Experts of a small language model: 13 layers, 4944 steps.
Below are experts of layer 7 (counted from 0) of a mixture-of-experts language model. Rows are named router (the router's row for the expert), up (a neuron's input weights, with its number) and show model dimensions 128-255. Each number is 128 + 32 x the weight over its row's rms, rounded and kept within 0 to 255. Numbers have three digits each.
Before each expert's rows: a language model's description of what the expert responds to; "gets" lists some tokens that make up at least twice as much of what it gets as of all text. This comes from a sample of Wikipedia text that the model never trained on. Tokens count by the router's weight.

# expert 2
What it handles: Pipe separators inside numeric tables, plus connectives and quantity words in census and biography prose, e.g. or, than, someone, people.
gets: " |", ":", " /", "N", " or", " of"
router:093140154168120111067120084145126144104059143121112106119122120128097142105119115061113102124095147150161129174120153047150131164142192137076080165101112150099106123134080101133138139115164129131152118147123183098143129140115114144159136102188209143104046112142108152152143187126129089132104123150181162122136185128101126153114144137115104160120119085137124064083085148145107206110110
up8:128100151078104165124131100102140153071176167161077141132085120060122113132082179147125165153163164111100095165071144108100092102102117123185141223101160146134123150156069080125078177113113118148197131159090164078170136132135124177154115121137115148096133092149123103115117129140103151200140169070091093045096087138085082198084155168101184149134096153165142137122132123093111142084171

# expert 14
What it handles: Line-initial list dashes, == section heading markers and leading table pipes at the start of new lines in infoboxes and lists.
gets: "-", "==", "===", "|", " ==", "===="
router:138086126091135102174160129145179176090152123108111111128113140189169089175123137159147092099133139094100193198125083140128123131116126119130141154116130160170148113134139133137095125079068138132063080073091125169161110181147084148114082101158168112080142160207101159102089116186128161121085070078142166074138117172136117114107176135107102171115135148085137175146138123151117142173100
up9:144137158185191126114154094161108174083156116160049137133102134111166092150132130101120079120148138109127154096071095143143167131104176117160101111135104123106158123158133146193148100080147194124178135141189081091094018121122143133155187105102184108100145128148098138074139154106136103132137086121147116132169155218154118129104216114137124102053101184154161093129124165116124167125140

# expert 9
What it handles: Subject pronouns, relative words and auxiliary verbs in running prose, such as he, that, which, was, is, and "may" in disambiguation pages.
gets: " is", " that", " was", " he", " which", " it"
router:118125145167131120030119123116188143144122084139188127168127160140108121136128115163100161130151121129094120117137128156109104106129082124078173093094091137130111158138141140127136153076137173157098162117110161111120112115120143089075104199124104149093146160104140104116204139187085100156146150134157145166171148113177103166121116158128037081095130116119114129106159130163143096172029
up8:095093096106140132189147132123093114114169135134159123147116161148075152138114147152078156154095098131114152113124136142170102097172108133155144150111161147137151129093198144165142061131145121134110111124054115088139139126091127190103048143129077110089134168133055141147127109163105128095164185155123122161165179070140097139120092167146107077142110158133117124082143069138139118153117

# expert 1
What it handles: Past-tense action verbs and phrasal particles in biographical or narrative sentences, such as worked, returned, died, up, out, down.
gets: " up", " out", "ing", "ed", " played", " down"
router:158101177118135157131119112089089142116144148109160157138193110044101134197064138183096151144118125127134118122161139132144121166126149150167157136154088145163119094081101100088175184149147131120061117094166103133135094107095172142192167110145136076157118136022111108137130112144096093101113146088114109098039058114153159144140122128175171190145173195151181101109145105109148187124146
up9:155069111087205151132167089184145104124089153119160084109169095194086193114123121171093105147105149091076085142120125185080111157125110147112110143131103108141120162133164139116073077103164109109122168141102124133155169123133139146122188101162131127123122094090109213126137098127154141041083119116050090141145127119100116139091124098164138134157164055194095160067130109149144130102192

# expert 12
What it handles: Line breaks ending infobox lines, plus non-Latin byte pieces, formula brackets and coordinate or unit symbols, e.g. \, {, ].
gets: "\n", " (", "W", "/", "(", ")"
router:134172072112094136129131154152109118105039132133090118129124104132171171064112147147214145085114155123225097085130158114119085174095135090129115142127155125145141093135139138117131130034179108077149128075117094137090176092152132117127139157079149162108151167120128127151131143095147179173127132172140069101103122153084166070185081181184101129179135145117050166207108130101181089137179
up0:131150070119152084179140120099199151078151091149166062135130190159104108129118113133255091149138107154109097131112111164127131075123117141102129189108111112144130170131132120140113079136179121094103146135162134203120162154127104100174160152151084104163162164094138136127084099097104145171151133112188116112081149149110151142149132149101078074107166062072094074149156151078135165176113

# expert 8
What it handles: Indefinite articles and by/as after is, was, directed, plus colons in infobox fields, e.g. is a village, directed by.
gets: " a", ":", " by", " an", " |", " as"
router:148155090141144115164140176148142167119139093126186214071104175111102105078140081176154064124131110138148115205135132136138111147077137095124114154147184118130114134150133112056137098098155092134106109148162167152108191164149102109193098122189063103159123117159164126139167154131114079173119191118084102117138103063160120168115186119124137178157149111157184126100149145121076112177115
up9:108101142158153141147167172076155077137071127096119096165134120134129116086108100082099166109103169130133174122118118141096078067128138108113082134185123145136186202103075123150152108194188101087058155069143092132082110109126139160151172117110156087149160170090062133138141125130136161124142127133187090121148133087133088128067146149063142177088090153168126144150159082139091121197197

# expert 4
What it handles: Prepositions like of, in, for, and participles after was/is such as described, found, known, considered, often in species descriptions.
gets: " of", " in", " for", " from", " to", " on"
router:156145153096125147043070079137187177114168140146188128154081102132098176167124113147157167105127186140123150146122138064185163138094064158129143149151091142129119138134121137114165119183155151143126089075136164133166096131108143096131099123250064137106136071076112109110099094155134061168131104105140073149079134104140063138069135169143113092158165167158118084095112137204110153177088
up9:076104170100139133174164146110177142167169133126093083109124145147239107190097116150092094127114120136110086165125099128189135122164118210142123149103164143168070144132066098144098131118131080128102126187145142135139086137119167142201155060088121145142138143117153121148156126164112123198068140078211093113137117107152112150107095199130113128094096165141173143111149151122119109071118

# expert 3
What it handles: Line breaks before section headings and field labels in infoboxes and taxonomy lists, such as Personal information, Scientific classification, Interactive map.
gets: "\n", "-", "Personal", "Scientific", " Animal", " Full"
router:141104120063169129153140140063202124138132140144126153146202134128174105146165143228169183118098128120087160105147103144090151095207141106126152113115118178121137157109141146159168058126098110082099119101122075169150042066100129120106146102117135130178159118107134179112080135094193134132154154089095099131120134163119122068104144143149124115162113139111118187178130128075140030146152
up0:108161143127157159152108147143092078099088090125115152123138134057120122076119098107188088152160100112126099164074096165143149095136130176159106148109108131162084148151149113064191086118116125103090166115093141075183109187091116106143168106153142101077087094191150200108125182069077151136122170112133147096129146072099134208136202147143106138153101131129133064185104163113182131142126

# expert 5
What it handles: Column labels, numbers and line breaks in sports, election and award tables, such as Votes, Apps, Pts, Result, %.
gets: "\n", ")", " ", " Candidate", " Votes", " Team"
router:084135165121176075132108124194119072129106158071098086146164073037121149114199105062110089096124127119125144140068118067078170118153167160102120151099197220127074153068052135131105140152103154117111173151108112123132174104106191138099146102119123140153134132115142153160096130095164193084112079117187155107139129140104061148133143103108148043149154151095107115119091123136176133093181
up8:103199110158162131149075170150142129191086126120173064126129106078157132137138152148110105050104102142104069136186163084120064143141097137170169124038144125168102147130158174120133134115096129106137140090162149172150141088135178083127127093113195145140132156088152101153097130131123116133102179041098076174147124170147147179058113112103178121099094157167126188144140091170131125124120